Experts of a small language model: 7889 steps.
Below are experts of layer 4 (counted from 0) of a mixture-of-experts language model. Rows are named router (the router's row for the expert), gate (a neuron's input weights, with its number), up (a neuron's input weights, with its number), down (a neuron's output weights, with its number) and show model dimensions 0-127. Each number is 500 + 25 x the weight over its row's rms, rounded and kept within 0 to 999. Numbers have three digits each.
After each expert's rows: a language model's description of what the expert responds to. This comes from a sample of Wikipedia text that the model never trained on.

# expert 2
router:515534519507514524490500513461537490491463500473509458483482487497501490524504460491515450488480450490511488466525507465494453464518450531471510458523486508504510476511492504534494523457548507495506487553509479487531492507537530443480469493479507521526502502479522483472476497519508481544524515512506521493521541498500474465516465485452484527475495509477506482433510509500437513521487
gate2:479502496489505507536491506535553498532483483506518488510525496480472534518479489440536517527458480494508507476518532480524495515471482513491463502519472482499524493457512504501531539468534503485548512559489488471454515474527543487478461464461488530497493524483519469495514471442464492519532525500487474484483511518487508459480463526503512489497505547473486503489505473483468556524517
up2:507500514507526481534483541560496518532484513466512495442536512480500527468457504497511547464511480538496517480489537477519480535453482510526499497502473492490527520484516513490509481476516483527547522549513497475458533516512507467516498537496493475518490484518496464504458473495479522491538522477485477491483472499449488495466451558521489506538534506493451493508499492528541505524495
down2:485501477530516490462498483524473532524495549462432477518515531507494542494445501511519487453506539538489488481483504466481497537531504484525501518504483495532497460477495470479461485507448511515519451478494483480503490471522477510502516473501523522529520473531487486507499462519526502485472506518537479505570538488471498528450524483473492523497498516510511540521480506492533544513507
gate3:508502498546509476505524476482464527517515452480457476466480491477498471488508506477520503457478513514533516479476527508495474502523543491484492513514514494467550485489476528510540534505480501517488446577529507499511462467531513500568504514516512496519475504484474494442477496507538512521500497492525501474504505556517468498513451540492517500526499536521496493465528493541489527489523
up3:509487511504484481482440520477439507507470568483537490477509454451504525504523509510509511496525465502528508468479470485500490498513484507486474528491483540512520536545517514528523511512459455500521459526468452498549515530527499510486495519499520513452478529498493523476482487503480469464453470506486510485516483470479535491496534529489514503505535474516468526464521488488541523519500
down3:511510508514495477513524508504487484496514514509509513510484452502509473550512444482503468469523470520515484480523471487541512503500508523499514489511477530534469532506469535455512472476503516497479522515468508499456473515542515495456502494479508541490497514514486508504526483486530470493500488473479451454497482520553466496532466425499497532530515505463473538482498503542499544443461
gate4:489518544502500483497491512476545494449512519480479464495469546461499524518524477499547496493479482455538496511525515458452466505487474495466523494521444503483498466472520484487536462511544492496519500573482522486527499526479510491469507494491493533533535500463484517466464482500514502509504505480532485477482542518486472503529498539456483517508485504483472500489527506484498499537445
up4:497452494516495482520471502498497489443462547496475465513490550480490497533456486532501504510500498485466459533471486465455510481535495535517507512528449496531473494497483493523507428501486464491488526499519503495512491518460492532484535543528532484527521464522481474479462530499505539489500507502530462515518509528475506521521478523456502482470495491524550455526510502489489494521499
down4:475477492484470474536457452495533493511449513463491498484483466463514510511462501547509508533565489523436494521515453528510501488496507486511489491511492553563487532508510492497508495482524465477461506465465522510494526497502481487498547505518489503482469484518477510491511496507507523495466533503463474502510511534509475539508467517464482482490481496466549458478499545516516478509475
gate5:510481483493531523487510474536510487476462530519516491533466504513511550533449484485484538471519468516444478528488468504479506485499474501496523531533476515524487515518464469463498478468514523480479471474508559487542470470462536544485482530496524520515505502513516540555494484505483519479499461511480471532480525520489464517493482480505494506465538468494552496518480485475464493504500
up5:523541520549545517497496474503542521492485499477454536515505534512463504510522469543527485493466493490507482478529497495463499483526509545484455509495473502439508480545471558521467528509484480496501530493470507502501494493504503461540513497500481503529467461527485483507535488523474516487491568517545509468493478485457536456499480478487487485517516483482470465481508525483509493497526
down5:473544470477511512502509481466492503470524507472454479488534501505450526521520455504484501528521510493516510445506523484536531521490460509492483552423527503497480509514494489468478465523509481471546501525531495512475483479499483505494537522544489493497562503466492477528509478490524487495527506532528466516501467502462489485509497520507502503468490485506472511481446464516481564499503
gate6:477503504517523497511512496461466469491517463463529558450465502446461562461510491501540506538463478505489533486470498489469495462460503480466502501505495532509500479505503519505485526527489526485464496551482477512474474500523523509490497472501456549463483530514512536482490492511524496504482458530499526482514531513533510488525506540466457497488493509510511529461484510526470498526477
up6:514501470487470473499475484510466538494510527463470523459481477495480506488486507501504519492520503495458469528439453497483537440517483501502523509499476517517506521513455533462467493507486515479463507492496495486486503488522515501491566513511521496534541527552496478501511518526522468460464471510504500477543530524471506485542438542482483538485472490506537528478471524498493504513480
down6:546489499484528510481514504526496528496488540479464455497517496471486463511508475533469496514483493542479498493504425498511520479486524490500547490504504510491460496561497481484473489507491524477449541531475492466533465488511502473509531520520533501516550503508490507547510540486514471525491528470501492500545509533503510487542459461492495447511505487458493486468515498522551521501517
What it handles: Vowels inside IPA pronunciations, accented letters (ü, ö, ø), sentence-final periods, closing brackets and name fragments such as -ard, -man, D.

# expert 13
router:478556474491524549454555529472511515472496526508504493480504436494507498496510461499521477519512476475474512496516513486528466473477491508483500449510494491498531498499507496527521513473542505474461530543509475464526470506528546436483482469483465514517545530502538495463488521536524514499514484479500496480498545498497479466501506484503467500467476509484451516466470512506477524505515
gate2:470492477454511508532507504536517490529510462512523504514533463478487530501511484481529513528500465466505542459506531490557503537450478508465499500487519499479510504487493502539547526482504511498537496556473496474477523473509527464500462476453504515502548535478529486466500512508470521499550509456519501496506518534480504467512488536527514504473519540490477529461483465470477514504518
up2:502520496475527482530492527522492530520487497474509522480536492488508546468479502501507546508519481508523511474471532496527486535452469541520505477498505476483535533462518514511529475489546466498505553526500497459458535509485495455502500542499510469473521492503511431484507486498482545475533526487514484499499498535459505480486501548503533514524554508503489510476453527536525466505486
down2:484542488504514539437475504497475526505473534526483498507517542520519484507469535516495483518486510540494534510509478483454506540516523510535535471490473548543497469461512485492441495490475526506493487524496446463493508491494517548486551507543506515490495496512500511529517481486533457507468475530509452474518500471502520520455519481466486522510498487463493488508486498519549531496490
gate3:511498479557496509486528461513456519533545467479455506464471504487474500476528488483538492463480489515499540516456535516495506492508505510460502499524503487456546490472458516532542496517490481505492438539507502446526529505505499523545464500493506509495520509489477500469524485543560507497476521507543530476493519550510485490509464493497487489512469519506485474456504511508505510501535
up3:514506512518495460487464504472444520501466580486544495464493455461527541503523511504515521503552460505511498475473463524517488501487523542464502523495504567504536526541525506525515499512474462503520451528461445486520490507537518483507522490492497506473458530491496499473480476497476476494465496515505502491504488484497517489509515518498509524511505478518491513458477513488509555525506
down3:506476512525473447516498510503468497516509484509500525502478471488475481534538427500526471480501492505497519486519485488544468475502503490523512481522519525495499524496495517481511458487519505540464536502479508483479495522505497477455488526491497542521465500535489532510507480492536487505492489474476460442466481501544460477536450460466519487543514507465482508517517522564515511468451
gate4:487523529490488520489502513502513485463523531492527461501482527481496503479524473513554512511478451457520486518528529459486503481509471468465520480512461506509537477517498511518554462515514499519518500547451496526521483512505509508465512490504499527519562517492493498464447506501496507509561501489543505472503549527464476509490490530451459490516490474481492475478550500464470511499487
up4:509461482479503492506472502476489521461496536460468448509431558483492497522494495535499509502496483488485479521476518477479495473530526525528501539532446466539543505496468494520513427489498478489528515513493509494505498523485506546491537519531540474483527489497475498472473533492503523487521481489520470525537530534489500514505462531462481496488505489512516432513501512477481512500504
down4:501484453505489479491484461470497487478467488454512487492496468458533491482480542517495528498521508522475466508507476500528494518579490517484503510495511531559476505486501499521499496510504506526450516497483543473534502444467528533518534479487553463491500462537438488498473479506487528511490523479464489530515519520470503519504483474477479497484464504490520447503485522503517478490538
gate5:470496483484496504468510522519522489474438521508487497490496495521537520500458474492498468482520498451453510483497496501487463471486476511505512495515468527513501502518485451519543502429528510505484531488535531495534445482476523516495513510513532525543554512525533521540523462553504541492529506469503461534476505515481484519508517499554482471470537494483509507499491490480488494465497
up5:482516507558493522487476515527494506491478511506465491519478552500482493506519469533479463500482531500484480501499478476480478495523514533480480516480488549486480501570470526486460509469457503468451519452500480540512540533500539464542534501474483478532491471523475502486470487516485474513514518498495515501472479495488550478502472502555539493504527468490479508531506535515511465481467
down5:526489469520482502508501503492531495505493473499481501490522495493491467495516478482505543487563521498485534454491479479524493507493468512503498542539531512487448531500513507504509492469520474503531450467498488499442487529484481463503476479523437528454479518481479510453483510487513480460555476513495484493514498496519504497503450451472501486471520442488546468498492500445524503519483
gate6:450498511503532515482515506500484463498517457469508520469479484484480574473535469506545526515493499497488554510467517526476504481470513495470484504513505543512507484509514528494509504504523506479488495512478482490505532492508529483465479456515411510469522509532522513479505504513506525491495466536511541452512515487507498488511523522478433481486479531501483539458499512526488501530451
up6:479516484512491475498449500536483534481510520427460524452454497502502496474504482533500536486514530484452522515485486521476496462520503510485496552538517523488526515517470517471485468505530513481466492516474507468515521505468512493475545465513466487510532465543513488510500491517510505450467467507501525492549489493483539463519483520495502454487446534494536512476482512504479485516491
down6:516512504484509498480507527488507490490500482540497461520499505470536476521478504514480482507527467515442496499520489471495460461509480472535531513459471479497485520511462509486461465549500504514472555518509508512511473464513483483506504522517486468517503531497464469527546481494504511503527534506477486510538491535519469509507465503489537482526545530553470471487515520557501468474568
What it handles: Final pieces of words and names such as es, s, a, ans, ons, ts, as in Guimarães, Minnesota, committee.

# expert 14
router:508560511488535541520548512455519530508478526499533486494503462501501518509518479479520477491484492481511476501535503483525466465498496532471517453528502474534521489507499509535521509480522485476497489553519467466519504535554526453491478492485513541512540516485529492486472517515510463546514488482488505463520534495514460463525504461496478519492473521474487496463493533497443492523532
gate2:452494516507487511530487512508522485554513460527526502520526501500498523513510487460528516502454492503490524468527538489524467498457474508472503513523528518483511489439490525509557534494523500480537487535468502474483530507494521454484467460467483508493535520498533469494509490476474499503541483492572519471498527545525507462493464542500508473490489515455476506510505465491495528516514
up2:501510489479516501513515542513500522562504500484503508464548527503509540486457501531507520452494515526478508470472518488510487531465477529513530494538494465481525537438499509500538475488511486506530521528505467468455523502492485469485498558509485481476495478513516444513506470501519508508513517518535481524496509557488504491479479555490507502542550474491480490515468480526544499529479
down2:445482495492506488496473486500452533520459546497493499497512506487498530527505525503509472529528529504506494491539487470461495537456523492546501506484483502524484488474516469470457491472470540511481485521477473474508503479480523541517525551511522472501519461487483477523533494492534444514461513519509490525546491463482499519450541507485487511523459523512493557488495554510514496506484
gate3:525517485531502514523539472524471541539548470472483489456460480506493490485516491479513496440474455515533498509470514490459538497493532481480492510504501477472518476472480490575533512506505494498495508546511493474506516480506480536526451508501469517526486515473498517451484513528546507498485515510510549484518496528456471505517443497473509485515463495516482495458523501514483492495538
up3:517510516486490464485454521474446499504472580469508510483496473458531532526507502507532511496554453495506504459451463496505467488487501543478485534500463536512525544558521511519511482498482456495514477519501463469544491506524522481508511483491485495473482511488499512476479472486473477484486487519523500474492468475501519496493545532517506501511537469522471513475462486476530515512500
down3:501496492476444496511512518506485467538524493486505504521456463479473480540532437513501501516499517501520484480545500485525499496501512484512531488541492533506505544496489535453527471467523517534465516508474502490473514506535500470425484494487526520505473493511520491493492482477540457496499470488493452476481496528556497493491467449487483520541525508446476532505511483498521501494460
gate4:519509508487466526510501539486514497446508527482517454504445520494501517514524491506540495511476463484522477501529504466471485502532494509457495470503451513495531449512499487509549445499486502508514523533460482484536505529497545488483499506501506535510540510469489492473447498500519489500512495481515487475523557504451474519511495513477463522513490518484490502455570487472457527492482
up4:533458473498507492504450508501470505460475539463476498490474542495495494513466456533507506464491475507469466510498514470486511479509533551501480520525460492538524486515466496516521421491478472496531523509506503477509513531475529520484537536545504486511531487511482492489465537504518516466522481504508452513519508530461489538499494506458509488478521493515545452506545493507482521504509
down4:526475507469499480496473460486486467514476528480480517493493485489534506478487478505528526475507520507475500535487454525510492533538514495496489513488541512515464541463440508486528504484517469530492510514467550464510449500485493514500536500504516489505466473528437486511500483541469552498501511488474458516486532531462488464477507529465479488487478501516518465506465538476505466454472
gate5:500487492465498523484513503522517493461491509533490483492462484526522520489472496480472499498503479492410474531493469510438515508505487479490539511509505501520499483496471468476522487462533550480480505515490511497522461484442537524478482513518523534535543505511518523534531490550520492486517511459468463520501546524505470531488498496530491510458491518476505493520452488460465508480516
up5:514534553535537517507496518509547522483486510484455525532490521512516496486493493547499514516467527477509452506494498475474470463525477533495479528504462490491489492516478517477432521503489490518488513452511454506518480505508511471528501487483485502551493470526501491474513506524455438490491521483519518466518465486511524447514522474486506493510470502470492507550502559481487485538470
down5:502489492496471500486502484484514486487530517545455516500498525522478517516543513501484525505530472518475487473527483517535541498506454488469491528551530498484457534510494511489525443517520485468529497525516456472479467506462477480468509472505466530447491502471471469489483502504532516491530529536514457479493481537536516471523438468532499473489532479510458497517485484471526499506489
gate6:461521511514538519521518500481485484537512491434508520442474477500489559482527480489498523494469484483496538497454489531491518449495488519472490497537503529513538482508505548511501491507488513482492503509503494468521509493544521493489459496496445540447487517513535506486471518490507509494496486495537554433497506471534509490505513542478440483498484530496489526475489509502472478504473
up6:496517461472479491490443479531493543503498537426447500476473473486495499503494510507493500506511517501477467507459482529510495461512463495503485506504527510499517511535484534496472464503484515482499496449469457462524545517494549468518539501527485497505527508527514456469523491515505494456496468499511523469540494498480514483539483537467491451486465510501554513471477494519479483511489
down6:533519517471478492444513546505449503518494520507512470520517505437521495502492524531485520482516529487481455503499449473521545466484526457493519464519502520500472548502496519497507488531476459509456500520505478502494506467517481460527522524525517523497497508497498473488503466501518485520490507498477478476519513525524498447496461444504526473554536470476502492509493468535509487486553
What it handles: Suffix pieces like -merican in American, -ian, -ic, and mid-word syllables in names and words, such as Democrat-ic, Penns-y-lvania.

# expert 4
router:472535509461511551527532487499519509472452513497508458530489483490507501524504500486547496454487485481531518514529521474513462502449517510487502458551534485507526502476509521506511512466502480463518512510513482462511516494491534485494477543489481493504492493502538522505493497460516482534529521519452525502464502541495475477525455499470491553455442490461500486466467487509491545507497
gate2:477487480489502509530476516524525476522514464502535463529524459493486523498508505452551502486502461461537519488548552449538518502472489522473479500540521487461509480465495519502589529502498493485527521519466482459475523472504484495480492478489486530490515493481517492492504494468512516511503529473501491494459516544505526466509465499492516491480496509482482530503503469522497560528530
up2:502509484503513466517495524527480520545491498473539493507547490507474534477459528470508558468526505502526501486509551480552505503460502557473497497513526506493540524441492517453545478511510479518528539517474500468462516494476470491495546513521487473451519469513495481507497477489465539496479524472509491492486476496514528505487497521502507462556510472504467498504493490521519520538519
down2:493471519519538522460486527516481562534487528517475510524517514498474488513464576517535545497509490525501535517511493487482470548494536507515491478494473505526475490492512483521505519437494496506509505503486460461490545482479513526553519523541492499518493456528478508492495472526506486496495529495454495490513497509500548509453495487474532520510478530512481514517484521466533539546479
gate3:528480497540501512515518488495499491541526481520423527496503498557515462457514500479453513468468499505520512501513515544499521520522522465484519509501511478485506511456487521566523509481516507513516474506496497525546503515481482592550482520525519490494515503487467505506495487506541515519500517487523520501500534525515476486503465479493514452445475505471466467490518511506487521516520
up3:535489513506486487451474528488489518479463560491494516494512485503556480537507511510523552505511473523524483485431502485506490468439514495485490520508486588525538531525494513468498499491488465479537467465505496492505486478516507468525529499493509463498503513530484490467506452515485446469519473537497514486523489483499488509491539531499503506515510477515454519484488471476520504529503
down3:525455499462527492509515572490542503545481511492521480517510469491475477531528469537479497490499455495507534499504478497515505503518500450564566494530469495506520506510510489502501469492487510505442512528462516471499508482542502503472465483498512501518474466498524513503440460489552475502494510507492492475501498520500476458505510502493450487526478524475471499505465508524509478491450
gate4:493501515500476530491494527484511503443527533486499457500482506465505523526526472482540480491497494499505440522523528463471496479491461492472493490551450523498520494521518500514539461498491480483523471553474528492538502524535547513488501501505505543502529508476494509471453492483516498521528451493504462476463550505465483501505474537482481504491489486466491490496565474483492513515459
up4:482451490520494495511489496486467497504473534485501490511488512503460514540494485503494484456489522494473417525455521504464485486507481528500472536525470488519531512508497491504504422488483449497534494505515517476526540551506525545496525512545518475502530493484478504479467473465525505489513453517510447483490503521446518498515493506486509447511528477495526475509518475504479518523498
down4:505495508520509489496497465508480492484495460490500509523460526492500478505524480548494477479536516505470496505486459531494475531496524500498490496488550550531550548472441467483520487489524519531462499494444531461499506486464484563446531467511518483528502492560435484509484483502488512500460506492518463509477516541500499488460491490515492483499488517495530494510484537496518516496482
gate5:465484487491478549476509510519503500475534530520506508522481468478534533485480502464521474474488475505465509518492488472460514497510479518484523515512511487496509499505474486498539493438566526495502490522523526476514440457475541513478502509481517506524513517523511525518525476490528492515562524502472495510517531554484455517550497506508461538503539505494548503502437506484472496495479
up5:496533487511520482523500531490540494487490500455493507521512546484481528475494492522506510477461521462455506463475526511495499450504498479524456554504493499495486502534474462485468519507509503505501496476539498488536531537488494455551505490484459515542474472488507501489470530552477468504471496491509464476509459479453503464511501472504521466498487460487437541513530520488512478503473
down5:484483495505522493514518527518529518522561508481470516485545428541495483511512534515508486490483466483540518474505546473529506517525451541539483508540527507455478514514501563465490529465548521472538489540507544524480497497519495470508505508509474491472520487469490507520496493481512517498481482530499498518506453538470479460516490503483475459522485487511475491493482501462485484510501
gate6:432471486487546499508534503486480456489533451472512561491511495478478538504497494509507543522524490477481501512482529538522526485442504537500533502528487503514505507491483512501512533539532502508479494504491472509477538498518536516508476464500451536473482503524493505503458506480498508507533444547493531502500511474517487486520518509493452494476475503511508524463480513556477518492449
up6:512511494492487446507463460501472528485506504461450550468474491496478554495488507499495526515488522493450479498488487503523518465548490539511518514529480463486473512539478515493460490523530530483502452482473514474508539497485527474486539486524519507531558497536511488491486492507508478466508459506498500493537496491480516498519463544517481486481528520544537537499497538544466481495494
down6:500490463498523483488501555496491535486480549504512449491506516446513485554512507504491463501509494518478484543504471450501478468496559447472533505517476517491481548529472522499511438488498519509488526529493526502480477504503502509531560505450476504502492534491496485502503505532512506541488530489505520497524515532551535547483458502489529490515510515491512496513507545517506488511478
What it handles: Articles the, a, an after prepositions, plus first letters or pieces of words such as An-giosperm, St-at-s, ab-s-olutely.

# expert 6
router:461513509510526525486525518444527480514511492491490524498529451514485504524498485477503474499500495505498503504524546498538457495506463546508537485537512480533517480513472485481474528480529518433446536529529475503504480485519534513499467491481491552516536550500525493462485541494520523510504473518484487469495528480534441475543492494512511543475488541488512502489493499504459514507502
gate2:460494492459514483541486529528531479520511467510507525506527460515485526484511479444539487512485500466509514446521515461526457502449478506453493495496497488500497475470498530495551523473516484481537531528510501468479527485509511441500479485466505544509537518489549484494495500475478504512522487487525514477490516529475522474507485548534524515458506526481465533494475517516479520524533
up2:500511492504547464528485517561492529526471483469499487503513506510495528499467511490511542451522499502511510469498522501510461540469527509493467491509475509469522522442497546515530456508506464500543556537497506478473506533502491478486533542521462459482494489520509450507497501467504518492521528488508490515494515528461521492460513552523529488486546523497475483472488463530513497526511
down2:517477501483503467505508488507488551506467534485492496522499549509496537521475489503531560464463520497507499488513504485456489544516513487541499493464512519515507521503501488518446504493470471544473450508488469499504524457492530538493519534515508474504517506510482499473497494499550463490512520488489459490485500459503530494432522507502506495553503509450467515541448464489542501494479
gate3:484510471554493537493512460506486541506550492498450488510475519504510480496500511474518488485473491543523504480475526526453490493523526515484475540510498450454561517480447515520526518534484479498495479479536502495535517441512510539556502497505469513521512491478479487473520505517540493535512512501530523527489491514523473495515468548529499494521480550491475492460480500512487482487517
up3:527490524504498493477461523461427526483500581490539521468469481488541522531500503480502536532557447498501486476482465481530490480519453502477474521484520538514497526539511511546515492521536485517472471491501455515510508524486473498505533491471525477494494518480500499464463467499467458482456490490509492484513488494475539497492493498515497491491517461510470509493502497461519511496516
down3:473502496517471502549523508515481479530532522490516499485527494506503498581528463509505513503534483510504445527510493539516516509543523502538513526533485520540508554480518486475497501456504529506488507458454501507437492493529501520494495503475518535506515505498521518520437485514526490480544488487502489477489455502555455481500487468465477508530500497480487499465471528502504510482459
gate4:513479510519463527506485544475526449489533528480504475501470503490502492531540453514517508492503473457524480532514518465528495519512500517495526462526457516514509483499532459502573467512506495503519496531462523498523485514509543504479490504517516563504549498502484503487468499491502505483522483499520451478477551514496467511504505517456477486528476526480480469490568512473488504514464
up4:491454480512481511494476497499481492511493537437488475506470532504481481504475490523499516504470480481488455503486508474480544489536484526537484536534420476509543502508464490520513410490491473501517514511484488494520496535470510534470528521522515487499530491500489471498470519485529505458525481487514456506500511534487508508491482524465519459478518481501542430505507509502483515515501
down4:461481518443477477508493498530501474505493500479484500470462492487489521481482520519484520491512535508444468486525465497495477534558513493482494499508497539565525525492460536503501455507548489526473482477450506489520479495477504527505535515491506515491528460506421517507467536530531508511485541492473478515490509544484487498495480522476489487503519493505519476492477566523528499495502
gate5:475486515533549501500481517498490489486480517502525506497491485491519579530445487473541506499540460508435473521460506509438489540497496497463513501508510503507515526532485488476525544473509500502453499506537523473524492449519570514466486478503490518556511514537511519523518502500522520482503473513486458494471511516481472517512494520507499456509521501479507526514484472492493494466512
up5:540532508517531510540508502537516526480504496481506501502500504499496479449483483542513509455474523496495504502526470417480476478514509557521470526490501489486483478519484545505489522497502494503499539468513457527499500542496481437510485543488479537507488461484475507467486507523499474506467540486502519485526476527465527462548475476499505528533510469490495522498533538489501501468459
down5:504472468518518518512568455457530524518472510513465502551516485507469529478530505509493542483505513490507543451505489512503508537562493479512487517505479516445492541541513507530523497490539500469523486525481484507465507502509501476501492498530483555480472545507475497492492502535493490522553523491523500478511515543495489518528467526484498489512458496525505501475507510472526532462541
gate6:442493473511493522483532489451479463486554495458530532440470497493457524475503471500511527517478513490504501506441504521494512505461475504462491501518509521526506491512466505511494505521484504500454477535477473498490487514535528500508507480480455519454475500534525535496496494493487501515505440518497509465517518497549512472497500494476438454472473488488514528467504482527514497540468
up6:505480485499489482500487492536453521479532542445486511424466483480462472487487508489485563488521515497448498510439474490494541436513490518528509528534500505498516510522475529477472492504489491489513505507501482482516515500480520482497531479470501501488543488548496459513504489510505480477472452540474512491513531449488504482509473521507499485455494517498547504513480492517492535500457
down6:506483501535468526495521523515526514483499510506459487514506507476485457505512505522467545514512480488473455493500505446509512478478507503547522477511486514490491515588478521492499507488477493473501511526491465479514528457482478501574533525531532535507538509481442480505480514519533517516530507481505502477538509523524507501497464473493513454559496519481478495503479477495499559492517
What it handles: Beginning and middle pieces of words, especially l, el, pl, oin, such as l-ist, j-oin-ed, m-ystic, plus year digits like 1-9-83.

# expert 0
router:515506510458514502486541504455524491524483483496525441522460502517454529511503454505533447498504451467492497500535518486488509495471496504508507455512481478542533506513501461527494489481476526439483478520498505505522474499517508519450485497469479508490494530497518536505554506450525465544495506472505473513470540497526469479519496492500517451492519498449519520488524494516459503503531
gate2:478503485490532487504524533509536480514501456514500475521513506493452509515482485461508520498463499491456506499542528483495483487457496544485518500492476505507513506451501494515578491458504512443539511501498506497438523492512545478510497478494474503511517545498534471492517502443505484520541492491492508482465552481502484480512468503531504470472523498495540505507506442483488549527524
up2:484493475495531461548507521529497520537473492495506466489521538509554525485480484479507562502500520525464507481529524471520473495436495553511514466541510504500531514452524509487563483485457461500495509523508505471431512508499500481527522490510500499514500499531518435506514496466479502503511496502509480509506516485460491474480492533526480487516529470512540489481508501529516483536525
down2:513485461486474474478479498495456496564494502436465499515523518477506505508459505503524549520521498526499493498498468485479512551523532487506507464475551493513466522492501520495486485512455531492506472483483453520478500503493503490485536532521492493527486526512492494485507495504556481457487554496478457442506463503508520511460530489478463488522484511479469528518514545516535487498462
gate3:468496506548499501494552453473474529522488470507483511506524489518475519484516505488495472448494467512468471513455521477462525479500522510443496507512476471487464493462479488569525521482496510483470509472519552493491481473531477521560509511528492494482484524488476548492538502510527488487490533475549538516503512537463512493475505514493510457475455511477477518488507479492493486479512
up3:519440484447482490461467538513468492480476593442497524504498469494493509552464494508489528499529520505495510515501461488500509531517482498498514521485510526498537485529481544456524478527498474529484478499507479501496496490512495466511533473513525489482547498498506482494471478528474453484499492547502504481517500460493524510481498527516501483512556470538494486477494486482522555505492
down3:519502463526486506576491489519504522555487517514531489491491495501488501502545460525511481507532465475469497528461515534529500499503532526492493509504503512493520500470486498489553493467523523538485548488495474494507511477503491502452476483487480522460515508482547501518504517463492514488527546483483474526505508549534475440503492447484513478525454486464492504524510495509465480471447
gate4:506490519491497495508495514497515493453496525517554454498491525480506497504515469500561502471478468476529503521493519440467513494493473498460527474522496511531501504543534486525514453487489488481538535525471502504539494499531490518465506513504519517496560484442493522484447494494501476490521472482555473505475553507472476521522500517462497491524462515466468495507558517493504477496490
up4:511451505522540499504476505468482503462492535486512466479479531505503480484511476530523514468509504499469483507459504439475515448564503486531481503515483476540511510495497472499492456460490463495521519480485495483551483537512516523506499558545501503503543499462489527482452499456515514486477434515526480509506503521460480507500498499460498450497465492503481493518515528518500485520493
down4:496441499503491505511436510461502471527489514517523490507501504463557508486513516525499515533534538494489497502474486511483476511495536508452507490484504506532540492478516514468508534511515523526455489475519548495480549464521506558500482539487473485492464455479484519521478510484517568504489487495431530512498517519488493516487508491491478468529493476477491498501469513550508497463473
gate5:506516483491502505518507474509517493483506505494527483499470488502503556491482470469516504451523510476447523493520523514489487490516513547509555519540479513498512520554466482474540484491511509500450508476546511470502513451459528536448515520522502543541521505546503538536515494535519497506536465514474461527523505505509459527491506530508474488482529497506531511503472501480461519456485
up5:492512517495536520508507484517501487490478514464480506495473547501485500515479488517479502465469536502476469525549474512487451517523476530507506555480476515476498539509477509491454531471481486481460567469534503552537516527499497499542502475511478483548476498506480521480496519515498464522501536486518502520491525488455515479516436472517494519465513495480469450514518494506537484502455
down5:463510510500495526502536526515490510495516522448473479510493444486513554523540508484488538501507486477503558449484514497510518491583477486481503514522502501475500508491521527495489474481583506484555503501507472518489487532486479493507513511533499514501488517482459492495491522516544514483533515505517510539521458496487530479484476469494484479474455490515479543446518471474510510505498
gate6:499506510462535507454515523489506480484501477457487525455489502511495513492497457537515505514475496478521514537461482528469515471478493518475485495523472535522486459520492524499490515543503517498461476492471506513493511498528512496480477463501475508467506517525520524467488504499486513500468468512510513454484524474532507463537509504466462477486543498510514553436528507568460470524438
up6:495495488491518495490469502517455522522509537449460510475485476523476501492494512515499524499475495475462498524425474542482547497513483522509493564539502509503519488540472539472456502502519510481510481452489488510511531483451505474529561497493540495488536492530501469497487481537500510450471498520512510480511489468515541483538476535475510511482492504515517526511462509541485491497475
down6:488454522493454502472491507510507517480509560451507486496521456475504470506475481509477458462504511472487443498517473493491517495535472474481499486507460501528469512517487460496497500495482518445456524509530464503503497506515493504541575518492530460526525495507523510541512502498519490511467504473486506495510529498528547479481453506521521528461510502477512467515476463513526496477550
What it handles: Word-internal pieces and common nouns such as year, play, one, plus digits in tables and date ranges, such as gr-oup, b-ay, 1-997.